From a checkpoint of a small mixture-of-experts model trained on Wikipedia: 59.3M parameters, 96 SwiGLU neurons an expert.
Below are experts of layer 4 (counted from 0) of a mixture-of-experts language model. Rows are named router (the router's row for the expert), gate (a neuron's input weights, with its number), up (a neuron's input weights, with its number), down (a neuron's output weights, with its number) and show model dimensions 0-223. Each number is 500 + 25 x the weight over its row's rms, rounded and kept within 0 to 999. Numbers have three digits each.
After each expert's rows: "mostly gets" lists some tokens that are sent to it at least half of the time. This comes from a sample of Wikipedia text that the model never trained on.

# expert 113
router:469464511543556535538507546501489524477504519498546438503518488496462501523530512502492501468499544508458513494503488516490514562477525505493515479499471513503503484469505499483440513505453492490511519476473507541500505513516490530478478502504472515526496500510505535491569517465500495528474438475515502514497501507493463514468485490535541467463512548468512493528506506511483547516461520440517503489508502521463503507526513486510491484576488488500516544479514485535440493507459452479541507532502517459484517504456510524489502508498506514528506505450507507492489463476486514522528523477506500472507500450510487508489491478463474504481477524456501529505491476462494488462514
gate0:478481525537499492467541492535540481510543494530524482499460465500489477528486540498509498504493504500491490508519488473487518530483489466468469562505536483509518486513537508513476479509504527481498507564474449515476485551523450514547458468504493479519488505506512487458478445471486488524453525516494514490473505525485476510470545491484499502473527489545452527503511514523507533496526503484491450473495548528494464539529500496491499516476477485477491504516504477522508498507499498479523532515444493496522474547498453484517501460542470486516497511490509534487483520457503493526518422501483491512517475468512489505454490477517497464528496478479495464479465504546453474493523
up0:463506522501489517498483509484477524487516528534458492491508501530495482503466505488515515522452488464521514516485504507514492516507500545494541504478553459498508458470471470482517530531500515451517510495491514514575507535513562498502496511478483509556535505504477501526506567540502488462502510479471490527483494555511505506558478510494509488485512486500496505479447566443470485511530532473484540516492455447507432499504518539496499476533540484514487527497505488459481486517479505486499485518521501530506481458522510479511510528515494492437461488491553490510486504506524500538511528475481501504513473506529516504503500471489503516473499535488503505488483508467479537481445
down0:519513511491505467498488453479479551483499498498500501496501537514533543583514488516484493521485494479476487507452497474477494516475479523540504504518502495499495496518517530495507477513526473521535513491450519458476491486495535456468490516532520498536506499477504510490461508527514503521533480499463497514506512566524541523523487559468506501485477485537551483481490503485481497457520471473492473438461537514487508514460494517491519538546520464513462497484511450496492519464495514528480540493486489547450450508523506516519496503476522503487474507481510504539518499509543540538496477516491481511492500506492532510521509529549493457530457546496516519459523529493479541518500
mostly gets: " the", " his", " their", " its", "The", " her"

# expert 112
router:477528510518460504479499514527479482509520526470522483501523471474509471523477495524528480494534513478475520477475471528474476499466535522471523479532470469512474510472479516468457536533470514479530529484480517522528474521520469516478482505480483521537538520532468541474525492476475522511474484519479472470475470522493480480513476525530524468470483518472529516536497477519473526527490529464488519474482533521464518528476533510529538516521486478472463524466498479521463469469478479487516472530471475481465521521493466530466530487485533528531479531477528523503469467531482488516523523489530461526519518478495475530476535531476471523469481526471522521530534465520477530547522
gate0:480518500498502536481526538521454478515513502495484458477483507470451529533519494511543499485498484498502494492512472536520488522501503508499479500514508488469480496492523541482517511529516513497527421555505470512510474529529504530516507463521483504495527520526514516507485482462472495514486534511502470500495512533495469474459512482491498470501489559481478518514526505484530504489461499498489486488477534541491513504502496516493465484507510518529442523520498503487521487480461530552549492491483456475450538439473496538515488476507502484496516491507499504530526467470451489487561515517498505482543492479546513518490536495520527493493525567473492493456420510502458529473535
up0:477465496489486532521507531526514502509499523505503431505494503522490563527485519523450487541487529502516527496450481482499513519537488510486485495520502505526475464530484455501535506493517485516542475539490531499498460564560523496499481475502500474526525474486518481482506503475521468517520493525475507525470510534476478488532471499488494506489504487552499506499450510484481501481504518423486519538518495521523413498511499487563484474462509487474477503566515509518531518511519504503479529487529510506565482484530460480476528491504489491427487494467492495516511486483554481492496497485499518532490516502518462529505488521474515509505503493499488507469519503464497516540516
down0:505502520468506475518494523515515473510495502499502516517482532493477555484551476524508506460498523502500493526489512445520495497490489537515511553495495555543516471491549464558488544496452512514489505530528544521475536520442487491507501488479476491516523453519499482528493492473457491496492510505491519501511471504505507503435510554500535538497485506544538498505491518517518456454512497474510547531528494519533501474500481535504482517506488467478477520480503510531526468487502486450493500498508478541520475444515508487477446517515505483484514487498480511471487515508495517488524512540448519525505509487544519480506477533533491446528460520474507508560513497531546483507479
mostly gets: " La", " Sy", ")\n", " =", "|\n"

# expert 43
router:463533496523480515479488536524470490525531503478520484504514480471498476526459497527531469477536533475477522477473478525475475498466510515476518485522470468524471526464478513481462532527472529482535518479481526526533469513528469545475479507469484511537528530532475531474524509491475532523476474528479480469471479534492475471524469517521527477475473516475522514528491472516480529522499523469482515475471528530475514529484525512525532515522476473468478538480464464496472476475471475503514469521481485487473535512484475536463536471472524508532464521484531534518476483519478484517528515497533478513515506525480471528474525537472468529469478536464520519536528484496469536506528
gate0:524480526461484454526531486512523484509489531509537449458484480479555486478492515548502486498508516454527485461469547509527465497492499452491509516485491476471476489502509474502506505499471515479491476531491479474488485521539468537507504471490506501508496526493502544491497509522470504507502468451506483502506489504491535482485506484496496459475494525456537548509525466498519525494529559499508499468563482475529500502547566507501490523515479423486477508494491475489470471482530532511500500523512529525473508499505514480499464506527514517493515513496467534486486501495462498500479494499518519487508438513505510579492517459490494493540503590507486476453495506505490468491494
up0:507515486474448522533507501515514461530501508511524496495511462478513495537556490521493492519533526483487465451498511513525514515489436503469518498503518498469479457487489483502497495516502528499519491514452473495536535479541523492514519491514473516495471502467500550501496473527467489498512476490484555500484482532463486450524520499488477499542484511500511570505506528489505506496500495458501498484497485454538482496524546509474489494482515511484491509527514467528503447518520489490518505475477482516560483514510530474482460512543526479512462477492525515512446482531532521503461553439469509479510468481523481556556442460479471512486502532515489499477529480493497486519483
down0:527497503501487508508500521510516515495468564504457530504521523502496479541486507520514553540500501499528498508503510486505519483488509476520532506529499497507557521533533525513528505470483517509513506505443516518452515551480502450444516478491500525481499502488499480508463510476546554509519505441497468498496541482445520467463488520474538462490513525522497481525498491489508510492485492498464558523516488534499463505480532461483517508497477463489473466501490510455518478543502506492500481496501456546460524554487504513510468507503488531538515545490497479533497509482533529511514479529547559505510487538502546486496467509518506524517515513484498494463461531515548464487517
mostly gets: "°N", ".S", " held", " played", " She", "″N"

# expert 150
router:489508480517517526468474517504490443477511482499465507490451508465509499484448537496496482530498508477488505495507477531479468568476553516481501511532490499526434511488497526462491485518466492437515520508506511522478489486490501465458476515509505487531503495520492534467496487461501517514502481512501500486470498511424484498534502502470545488483473522501524495496470495498497517527486522482501522519487472491463514513543517493491478519532468497467471504515496486430524513497520503471520479487501478518489540576500491519505528500492523542488464537465529527474439502477469505493538508433512446487507524477511456499451522531518479510461502510516502518504500480526487507544492
gate0:535491553441490520500509465498475514505533514473489539546464465472510498519470516495475473507491499496513468476513479512522535538488519492484490519506542518422501492520465479498527516511482516525487507547495501487494489528506536478515494516474496535492469449483522497488531428504462468513487465484448485498494523484492504500443471481471474477497521528471518525491506547504515452498494486516495492483491479504498492534501502508513552507499453532540477522519528485537502516483450502516497510489468475550447497493475449514498519482497505498518527487515525526493499489499452505530446504522496526494512467500498535488448539465522517497508512472518492486432469471530497491492504
up0:476550457513494532545456553522540502519471554537510444503487462527481479471466525504485519466466510500468534549474452483490459495528490525473533481483527482483518487510496529436513517530506522497437474517571497519525501510526549486542489519513508511497487484524490497509487544502488472522487487495558507498504514480491514519543516510514450488492493526486467522481501499468468510516519508481508542490455520486522513497530510508525497485497513482490487510531515531505506449505468469509457517546475533506541502520497498504517517532510496515515514486533516482445487501482542506552479523479508530529487495510518493501509496500458535483474523527510489505506502512473463520516492
down0:500498480503522442541508540480460509499508495527448502513560523507516517497506520506483537533476539476489491545495472472488474515510518548504490469497479507482527503509529541496513505500506492525467483511507511461515499488478502448502542521476499473505523534458511474472488532477532494532483545516510509541467508518512484521502465517472542472478491520509563503524497491479538457488503477489509511497472508509456519546528491452458462522534514523541469473522467526482506506499517507490489475493523543494510498535482501504453479545497519497544465509464456523511476479474545504500506460521487521495494513484529518511510509474504469521533458525462506478537466473486552527504478
mostly gets: " \"", " [", " '", "(", " C", " B"

# expert 57
router:473534491524527496468473486528466498523530501477522482476514471472530468505465490521528467487530525468463530484480464511461479481471511527470526490522476475528480524478471526469467534519476515471523509488467532533527478517531474505474484529478474521530537541534476510474522514474481527520479482528481471483470474527491466467516476518525517471480475528461526515523489462514475523522477516467526530464471531532475517522498535529521527543517486471486477522476466471497478478471486474509507460518476476484472520525490469535457530488475531528527471533483522525502480476527484476523521521481518464521516511498470467534483528535487471527488473528476519518520526471496479531524525
gate0:488480488496502550485505529528503508481499502476498480507504450485508508513469490517499517504482513493498493487503492487505499507478511465483496521486445557480523464519472496486492511516512526509499510512513536493502493525476514494532480529528426457525518546484505500497494534509502541545495553504489481458468497480490477513477517497491527507518532494557558514496507497512509486488504520493466503516509547507470517505483483498516488506475505492493511503513485486494493487488473463526500483520480462476481482543482512539486502467501535517545499492555536510525495423471546445523499455507503481517543503521480491514429492466514513498481518485456502538499462469467478543405534
up0:499490472559470505536504510500487509509499496543508483476489496510502501533482539470513477489471510474493521507488531512508513500500476532527552461483527479523488470507479495451508523507531505537503479521546460535523503460492557529493492469464568457526573488479509502517540521553493503456505506488510467538520494521502512525513478479489482473475500500537476503495482468502457505528495488496518527479501488506513488563473503495466556460502513439519508497574550530491513489447496501494516522513471477489506539454516497506473522515490479520513485495509462513520524473497524493516504510490462525488449477501554490517495500486495528499512499469477516502484541508481478471509498
down0:479550501485499498531498535510491518505495499516502541513566525494511492503523475541490514514490501512456540490462472510493495513505498483506525465533486481463528494546513513490494518527468521500506469567490537463478509507479481452477508493532528545457511525508532480485494510507499486504528457520521481482502529534472564491530485512485507511513470486481520521515486468517511510479510528464493464519515506476531522512529531493481498530459554502489508476468467539508478521505496544485489544562545550520552435530511522525461506483506497448487515521482509499521500496513481475484483491512495478534530468455524488526525477484517461510514488511457483504489497500435494494497490
mostly gets: " Can", " X", " Ste", " Sch", " Que", " Y"

# expert 51
router:500446520502570517535536542502458500510532554506572474500468486474465493476549465502490471468517546488485515502437467511503474462497506496477537469490505510522495494512516522476510490501504511523503522455524494510557518538525465535473482439512503495510500503506514507491526486509476491524472472508500492513495484520505486466499494509503520473474502511487503493511491492490444533492469516504462542493515507491478562529552521499523524492525473504490490490492466474486478500492497460543541478533493512513501516501443491504489507504445499507511482514448515502478492452488493483499533511527508502506519497435504509502487492507436486512524504519466482553518522503513494504446516
gate0:520484510480500508472537502541513403541546508502483501514456500463517467534487482472498480482517497500474532526497494519516479494529487474517510503508485512498479502456489499483523485525487502475517502541506473467536533505509480511517466486475487484499502451510546505485493456497461477517419504450475508480488515496497521523438522459445455421489528485513497548475524521479492485499535516521504483499507522467463510517505514524476477515478490487482498514500492472476472511486501545502464552448481491504494514497501529481532507506463525543506520531499536494504481502482512477496488451511532502491535508478496515481505517501490484466457505506473481505474497512490512456461540
up0:502528536538501529515470522510467530520476500520501559483454487548483505472487491491490517479501505499528517489502483514508532499471504542503433465518508520469542482503497521493502538486514472504457492510537465496503517491560528490468503494497502474511545514560455513518491543522498506500497503522456478559503525534526476489563547558518501539527474509525532516511495541458491466541509506482477483479465452493501478499510479519526520462514491500472491483522536532467520488510460481489510526546483502536522487461501469498514532541485535499492479483468490518493482529475490492498516518482472489498518494517501492478517494472477529487505527527476502499522501510432515526524475
down0:557493492496490523483499509545503528487472494513488547548519530491511500505524461519502451508536509502529510538461521513492544496474512518507524496535529526503508527513492537529516518485508457447490492481488492434473526541493532453473531506492467480498537525452462467480503506532490495500485510493491475502520504538503482501518508524494505500520502526509537468488505491505507458472541551468496504474496507488508476463501485512476476516484454522507472505492507514549525483511540543519523505514536491512533474524501570444501549479449498541498495471503473553503539517519494504528526513501478511488510538493538502498514480476494463476523544515519516525528455488491488538527487
mostly gets: " was", " been", " has", " became", " have", " called"

# expert 89
router:470513520521521536460482543523462497530541493476518496486517474471516467509474486527522480490528518478486523471485460520462479477463520523474522477525481466527487537484467528481468531528479514470529521479483536521517470525530479525480480485472472529527529524526477494487523508467476520522469491523481474477462474518485469471498466527527540474483478519467524516528506478526494523521474530463509533474490532525480520524480520524520536532521482480476471529476488478536485480470469482532526470531468479473475510533494475532467532480477517521514473525482529518504474480526468488523509524496517481514529519491480466541476538524477477524493477528467523519538522467520478525551531
gate0:500481495480489530437531506550523494481513479527450486530468469506478445531499486539486465539499499515514516523500524500461502509502473527490508521506524460487534503485442535465511509512485498524506519507473508461521488506491480523482464497482505529508483515518462514459458507516459496552457496472489502476463521472488513556434491574487468508432521541524521519486551476516517506505520540531501487476527487537515477482534490493531474538521502470492447520504502538476507512528501514501475526480493487513510470482493509492540515497486503469507491488498505489472507453492454502537548480515486526519477511475511509513505473508518479488505489484492478529527484488476472524519463
up0:516488499521464474533510532453494480485494505494486506494509517550478479533472537488511507481492522509525517478497432482508471469472507563479531414472515532499466485509526497480523515511516465490464439496532502533511491497532539501518524509492472475502530508495508529523485528465549474491481514469485484549496490500550486476532476503524484511523465524503502497498474526461484507467493520490484552499464553509503509487518567528490480471554470485499537482520503502468495475502479511452511498489520507487490549437558501479513478502525530499503442495457466501511484480488520516507488518513478452513492490506534532505495479502492495490490518468492507489516470488489500478515498
down0:488519505535487484481522517527537528530471494490500550503517514482526477525531530505504486468485485478484527464503506486442478505491534459497468492491473525511522529477483503481501529490522471494514492533512452505452492444423521502519519512482475512493493486532539473477479504542516503528513505499466499482452506480470551511498526541509519521531489526492524510525529507531496473503516493527514484498505520478468515523501488506496521517461504500477438446450467516492510532493516463515472517491514485504531517450521457529530496502506532546476529530470471540536496501493484490482512500470492506513520477463505454584500471517483501524495500530497462530480453496519506493462489
mostly gets: " epis", " oper", " Brit", " large", " air", "pis"

# expert 111
router:499486551557489483504536482520501521525479478494547442486525476513493491488454521495518497422488558481491505482448478499504482546492481511508541526496470476520486467471511513506455507512493548518511497481463493508531474521513506477517502504494464498525504531498481508481542467493492466506440493498514505503502470526506486487415490539545532492457479501452495503519541495483452523544507501478498500519517501499480496494563498525488490504497474486432484520500510501449497488472449510487514496482475511475474520528541498516512504486497500564511499489472531504478526455487511483517516486514496508503525558486468504532490496517515512518537466507527505509500488498481512503488527
gate0:513503511473478508465533493496546499496520515500497522540464482457465525503490496501515469529506498432487521540478487525505489502513512513513463558507513543473535513505493515462511444532507509492456478551479479511528503507556500496486480488511472517531487477513530511531466488502487493559501510504518516519486527497482530484459513483501483517471517476485486532538517474499531524477464508530510456458474499514505464513537481492492543504469513528475474505452465462515489482496486533469530516482485486506500540514472492543531493444436494517495515482540548497496511485488507456501526466545514532489532475490520478522480495457480516497478514488487469506486465498527482498474558
up0:488497510490484494517487522532463553492473520511496475502494490512490506475493483531477497448470495492521514551503516481512503522503522524499511514521485513500484412526459448501518527504465496486465469500520510477532507507549530475463495510484534504528521456536511505473457521551510513515485454526502480494520468549497487515513483550483484514499451524549492459477452557489483483502489532477502504532491490490483531465517491509531494497480460442522518507531518524475470494500455479474495527528487529562551524477534533532534550518490475480501486497493518496463483511477511519525483520503484527500481483496506549451518468497488521499514496519508511506506521520480494533482518
down0:494515504476507471539519487508502509510463463495498499482491513516438514483497498485468486569504525507502457474506467498539481500488523521506480489499466533491509534487512519477535496524469501517519505500524512509467471492433487450488478449449490500537483543468504477509495511534474474502468524519497497528487467514490481532486512534515508488486533526506512520497540523524550486470510484505494526513568505456477533477548529479485523536468461487502481496485504485523492526544501493468491504524545464502458521536514508508519511488445528474481473502461482485492515479476517483506493461518488519497482574490520463528483523485493474496484505522502445524537470499533480542473473
mostly gets: " of", " during", " about", " after", " late", "vious"

# expert 114
router:469534491526509481491486499525475488511533510476518485464515474468516469511493496531515470486519513464479530474480471521478479450474504533482526478522478463522476521464474526482469531519472520477540520474489538524519469530521480555480485447470476520522530514535469493479522502474481525514476484537478473474471485522492472473513478515527524472472462517466531513531495478518481518514476520475495520481472548532484519524476530514519520524524473467471476530465501479520475470475481478524507463505472476486470526536492475533483535471471533524526473537476524524505479479533468479528518511498530470534536508480509476522471522526477471512470467535476536522536520471484478535496524
gate0:504507483528509531496488478503470508515521505497510504483470498512481539495487517488530443488484506531496535459469474550505438486508512523485496503540524484518460454437524493458531503498494501485534495519463497512560515496512482489523498507489498470534546486480447503490482525523474514522505534487487498516421477463548493509502508481500467471479521519506540486504472514544509483484553503514522431512520497515505511498508501503494524539440478468496475491508486456504510450506444503478467539491461518450476493504453480490523497493485514523530475487461487532468482503498485532495488501510485518487501483449545507496495517492500492504482520508476500484460483535461513470473520
up0:466498480511475525459474510520515501481479480577512508497480481509524495549498502456518520443517516502484494529514497517506508476503537539500526499515516535508515480544449417478510480547474488516491474452491486506524527524526502498556499517465515487498509471516493537502502494520493471515483519490504476535461472539511537525520442528486477468523496479509488494491490538482494490509498494459496497506467507477473495510515495511511535447532470531501499482510532540498508493543485468471499466505484510574520536491486503459532539490492549439485488448473531490523485481491526489526519483478519510535509522517511512534500462504546504515516517503520483507530490508474512492531516
down0:517518495469459502540528528513508498500498482515487514500484497552503510499523499514471521507507460499492487521516529495503492523487514546520452503494504504519519578480516513490506498514470521466461462492526535492526504540535491496471484547490508524513520519479496523528483484502543513532487489494511498532475540524461494485537538535518495507476528511519539506496477488503503509490532465467518462529510510483433543458526496520451502499525533532529524468479480487482498505465527489513495517464463485509533473475504550445486497493487503475512477491464483531495529533497529477535451443490537465504508515496543489544499529445482506454518471503519481488497517555507469481529498
mostly gets: " Bro", " British", " Co", "ivil", " East", " local"

# expert 52
router:465531527530488503470511506524474482520523502474513480481496478479524479513489494519523468493526521485480530479473469520482487465471512518477530485537484473536484499484473525471468531514483507502524511474465523524500461525532469480472480501457485525536540526537473505486516507471481496521476479516479457479474482518501470477518465529529522472470461530470531514530490472523480521525479528485496530469472533530486527528460519514527522535525470481483465527465482459538473471464460484498521467515479480472470532522512466531473530484466523501525469530477525525512469466528477479524522521491524472524519516513497482530486520522479470520468473535466530517527532455479470542513531
gate0:496511514497511458479521470467479471479512534503477492525482517440497498527469504469517456486506518439439535484466533485517469488489493490506510498566554494462465492475491470475499511478486507539522510589497458481533528533539457517504479447455533495511502499497486520449506488530492496542506510454482513517479503499465495500468516498524492489482486492528516536528508471514489518485522506500514504521488500498492528508511497485521531522504490534491498493499485463499515471487475508508489519505510440491474500475466509485483537512506515499511492495536502563454500459443530503460537499488503538496512464495488536515470490565482517503478465477491509489511502495464493513478526
up0:472506499490474507512449539514526512510430479492459441521469508494474504504476497517483457488454500484460514462465453470510470467491514494493542494465521490477471459508461484446532509524510504474529490497522480481515480532535508460502529469501496526517526477476520504504489521533473513498479517503459499530511507505494453479524508487515534440525511492515481504504452479446501522490528524485496539509473491436515444491507495506488514466528539514509504507525445512489495499477470483491474479512462505484481503453530521492520468507502526492460496491537484506493524519463549498512487500456519526480476483516523523502541492490495508506468510479510518494550487501490488495530433
down0:504483506510481492507495517530494504469507501489506557469475499455538480502526555526506521519511418537462540452503494500473527514505507548503506536499522551527496543493488488532487463485506498509502444494509530491482529522532514489474447499514502479525526524524487490430493510504549486496513519518501508509510563586499483527501509521481490503508512506489466503510484511528503475482488507479534510502495489468457519554512508519489504509524480506494506576485521548544508478478524504467494537505536475519517488512517504473488473476483504475476522495454493515509490539471484521534517468516508498488475477506520490498505517488475479489441501503452463492526482460476487488507504
mostly gets: " General", " Roy", " Ab", " De", " York", " Ex"

# expert 98
router:480532439523507547531493543509474488562548482494479482471518508502469501529460485493525499438526494483505512474491496493488525509467486512507488491522498492504500521516478511493491496551506492511512516489481540499515509569510484503459472525505516499503517493509463461488512539470505569561505497571502436457461455481484503492468494490516501510507481504478528557500512489491487493502523526506483501487509570509489503496550490481516496521496507483501480509474489488537507495476526422528466480495507500508506485487485462491481520520475503488535499484510520519492508475485516475500467515516511484509555487550487503516476503523509492494534504485506490527537512501532490559436522
gate0:516499526433488513462502462526552491517501511519518517529468504510503470553478495477471510534503464492536493473505516486486486513484516504496528545506525489499469538509465494509464539508480470488488472540457491494491449473536475488506487471492509556498467470474472505515479499472508495515513466497480492559479494498474482520448513477500487466470558494535511540455527479527484497473468507514522464491529497523456494514502473454506469499485481513478463526510501482502493546473488484497519511450487453519483502505467493500471494506476561512450503502515560518486500492462469506487518480486506533488542452525520500513497517469518501484499462521470486504476489512498486477439498
up0:487509479509497548528461513504472495512468492508473536509481472506474529494468517510461547491467515477479524489459494513502464547509526516510525451489498515507469454497482484458554450510502501494458519521523493488569492449507484487516526484512495499528494499496497522479509542512475512495497470518448441510470495505466490530537468501500499520471510492500510543497502563486523467527496515468495471547492468491504508471505524492489533447498519488514514474514523529496507476459468466506454464493498491526497517500536447505516478505553507492457444484505506540513492493455494523526526513493491494482488522467550508486492453508494483498539479505490499530480481460493496533525463
down0:523506493515510506513533516501509499454438485466459506549513511463544522524477502483491502492493477490499501524496475493519509520508513497517475483538474556485531524513534520512516514516524489531513443491494484488514459473483509494505484516470481453527469518513519511448479489525513504538541447506523470547494499513492516536482492509480521529451495517509563524525492524446512468493467509472486538544517510479488529498505513502497509523532438542492429507512491489540502474503533505521505508505506481494495444495498519503460551486463536485483494494486481507510481483514502527541481453533486509497507495516537494522537527533479502484496493519528488516496465525445506439478487
mostly gets: "ities", "ices", "ments", " members", "ories", "itions"

# expert 28
router:464511517518545507471503492524481496506531477467528477470512465482512468514466479505529481491532518485479515465484464525472478502473513522480526482527480464528477509478470534476454532528476523483535513471464532517525478529530480510462476509476471527528526535529465498479512500479474502510465492530468455477474478521510468474495476533537527478477465544480519504531500473519489525521471533474481532459469521524481520520472518512526530520518488482484455524489474472539469477472474486482512469516476480469472513528483475531474530476475524526527470539472520518496474472531469479511523533499524469521531526493490474534472524526485477528501479522483524531526532463459482512512525
gate0:495508490517494452481535474527487486495507499491506480519456496467484520551491499474506490541498506491505509433501537498465508499489525516540504539512477540490429443478489493514512521493455502503527518508475501504563509519503506532498517476493503547511484463503534491490504455490496499478489509528456474505514483516533477488482502525481537461531430494489516511481514468517498516490512503495512464514495500513540465580536487482478481510457542485483485521506528490507460542479475493466530535521463501520478487527532485493469484522496470506497479491500553504515534489502452476493503544567478487504480482485509506466471533517465487500513541537456500508501493503473500510476524
up0:456497504517547536517483535460536493482518516534505503511507471533468549506496525502464506453492509501478479490527481495453476539509481509500491518493540537493465482526519527459499550470489500516492474506548512513498527514490495508547475470438496509544482508520500516471479520519519468542502507536520475527489460528529487484522518477487520543500458510481541494464474531493453482481492497492531515503514459532492479506540528529496495518490511508538526500488471522469485506498443495493442488516510550520496522470513528467516508478519484493465495471481456506510506514495519485482503522466487504479484499486471520518502482510470528556494496482496443472546519431489489528515470
down0:508478505521480508473504513445509473478468497529477489534504493525526488500522509491512531490483536459476504465533473481441512515535538543494513470512500482508500542534545508491494526463475480523493523500474515523519478569511526495508493507463489524511521554485513520469510494461528493476465529507550473503470514524506524513486537513489510511520511502502505434545478499497522501482519501481503527451492497485491502444494546540512486518522515500519461531520515468517526514513551437567500503512555501545509495517529501496503502510486550511496473494534550513538463511482532480477498455524484521507494519481473471476502518515513487526544494505499501503505483525451507525479483
mostly gets: "riend", "vious", "ording", "inist"

# expert 108
router:476518517517510524457515528536479489512543517471531486475512478482523476526482501524530471483529525470461531475494464524465469500475515526481534493534473463525488509472467528486462530536475521474527519479476541529520469522531476479466483476468480524521533526523477512472511511476477540528467488536473480482468475524487474477546466511514532466479458516482530528523501491533484530518474528477512523477467533529484521512458521528530520533518483472481475506473475472527474473471470491498513473530478474487471531514502480528488525464482530510525471517477519526515466476522468477523516524483520469518521513486498478536480523528482469519504470523475532523523520466507465528527518
gate0:504490485472504492490541500511502468503539510505541508502513487478481500520489505508530482512525482445498457473518515516506496500486468461467514556543509472533529518503453516454473475529483513514467480515473508530532489496499503518504494472492465495529506470518530482476484429466523477552481532499462490495470490529480517522466473489518461491528497515481467517524496512535486512500530535528500449463445541538532486529463494468518507515526493489520467514493500467506469501477488548486492504454463434461464502464480493476533491476533474512504523462501524485511456469490482541456497520522527508514522494461496490516446517490486523503494483485510518501532475475504469467513504
up0:487468488459512531510536513514506509489504511535490479486476487547510471454517520489473478547489503487490506515469476502497498508525504497477548470511503496506511473482504500495509476535482511479528504524502491456502503448460507486503485451485538460485535507516490501499507552550504475453521503486496461548510505478508424492491466447497518501519464479521522521455475508513511471517529528471514497489468460470510439510536545520536509501453525459527520491501531505541521467477470538530555533508492519516511485460488495466523505515462518529493516491488529494472469479487514528536480525533521509522511468484496527532512496484527496506474530511456502501516495460526471520494452
down0:464535531522534512538485535523502506515516507513511515511526545503484520563490505518461532529484504490508488485513513501469563515518464479555491507528551492455483544503519518509503512489466478534473474550537509506512481512501532492475522485477525454505509550439530526514522502507492504485513500463474508524497542503489461539499526495512553540493481522474535531560551491513515533474493493477452485513477512515455507496486483487480509491526507518520486507535523482487543519472522515493476534466530467484507486493522495499462495510478506501528511517486511484520519491484519447525514509463463481479494511502524515567503468500485502462548533499514499482502487476535477538514511
mostly gets: " Mart", " Ant", " Br", " Dav", " Fl", " Sl"

# expert 87
router:462512516516513504459487503540469487505530495480516487483516469480516468511473487521529486491528518483469523467475473522485492479466520531486533481514463464533483519479464518494476530526471535470521518474486532522529480531529467498474483467473484536527529522525468488479527523466478523508472473529469488475477478521500462476500490519539532466466473529472516512527483469515496528512485530476517522474481525519480526519483522529520541531517466474479467516459488480520466482468462479535505471510482467463464521534503477531470542471477534522521458524479525531508476483538474468522517524498528467518522512474486476535475531526474485525484472523474509516542527478470464526503523
gate0:487519531497501527436486491456476472503492513504507493479502515496482489538501523521537494482485523446512482487498488506516486474502460459495495518525493515488480478459468483505518513496503493507504489571482526500482484486556446478514487486475439514514511498452500522486543480469501496550525439496512467521483499477473481548436500531505507502479503496474503527556498443496504487512494467497520484508480490498480511507508474522476542462513452519468518485538506540505485459445499504522477515467452510508455513512498449505526548512432504500501482507483503516479473472483483484486498462508484526496517484456525505474456505503501497497472509466507516552489511494480510542498524
up0:479508518481484518503471504479491513517489489507473460507479500508492492513494467458461485501497506475487512514491519429491486525492511505477501479474526496526494459551469469532511525469461512505504488508534478506506451474496469480531511497501506501532500528509504527503500542514433522485485494545488508501479497542541457496515525521479496503520454504490499522476460524504479500480537517500476515576516510470444469513492476504487518499542530474527518452529523496486509497516487506546514504548504500550502543515515510530484506459457471464494471494506531478504502491530547473511490532475527516490480518527512530476566504527467482438513501520463474497558545501497457484495497
down0:475498519459512493505474529521466463493504491516510510501459514500500515503518497451470463463520508473502521475500472497472474517543502482485505528498507485548496485491544531503522502503505489472501450529459535480534483514450494482491514467495476507506479462524517491441498523491534518534514484525504486512432531518513511532488476535506490543440493491515549491502515504487506434427464521520533500508529517466483523466478520515498499490466506534497486510492479497542496513502515522502457551539489495488460478518523495471490511487505541470541476538463507453521505480498487476468456479495500490467469503523479494496486479474514522507494461499526497459484462482454532530532490
mostly gets: " top", "°", " do"

# expert 66
router:530487544504532484502533521524467489489528462494519439518523493513518484498548468525491497425511579487501513487458476521492490521500489516490530465500500501549506493499520488491496505514528489525518497471491493497564499536502511527503468462489476474501514514506489524484502534484474495502487488505498494503497497547527495504470499542495494485481486487466509531489512478546462531515511509505488533507487500479492524461574506493517530482492502484477509547506518480465445497481533438434566492476485498467500515491496488530499506500451477481491493522438499503500491442526486466508519510498535509495542488493452492525472513518481503496544506515484507518508492495541482549508535
gate0:513494511459501512475535522505526500500530494528498459494452487485517502553451501500542465507483502457469521528488490493479473500511528486501479495524553521493471515494485455484479535518508528495498483529485500478521479475497488521492481474475511470516496523470512459505461466527490472534454480465540510504507501501481526487432517457518469468475507519480460528495516477487524480517467503474526539467482515532488501505493516456529479476497449472519496514532497478500477509526477513514540517494486503525476512517467490464513498484531503523486513518461499515490544510485472504489458444536523521501490473495548524509452516437481541483449504474499509537479467554498521475507547
up0:515521489472486530508497499515502494522502509492443474519479493495510493453448474509464515496514497488521492534518522523492520531477460536532523489510491512484493450540455433449536495497485509461479481539517479505527517498477479510494561514479518532569519495505478499459492494536487506506495490535463465512536523542466494495532455503476513507496469528507528521467478530466475492503528524497495554513458474524449449487496500539458545468504501517518524505494520524498490489458475490521461515493491516528540481464535479485503533510515476442466525475523497530462483479434490491472501499515483488514474510491503518490516514486501516505484499508478513501488499525448516498519503
down0:498533540499510463499516490518473475499500450545500457513506512543500477538509487502476498516501491450478481522478482507478540504540504556490487511497493508466539546541526507543505502522482503490466468502544518507497520505485537483465528491497477466499494502486487500481463545506521465483502512492472510530487525518497563524516479507503479464510485545519500531527487472471475440488488497550510533496503486458474504482519511518502541484493506549502523498477487533536536521525522512504503526503499492507504493488521529470486458483516502523478478458440474504513512518465511492494552472524492528476493528465473503502518454509448456522542496527503491512533439546505529524517462
mostly gets: " on", " with", " between", " from", " for", " through"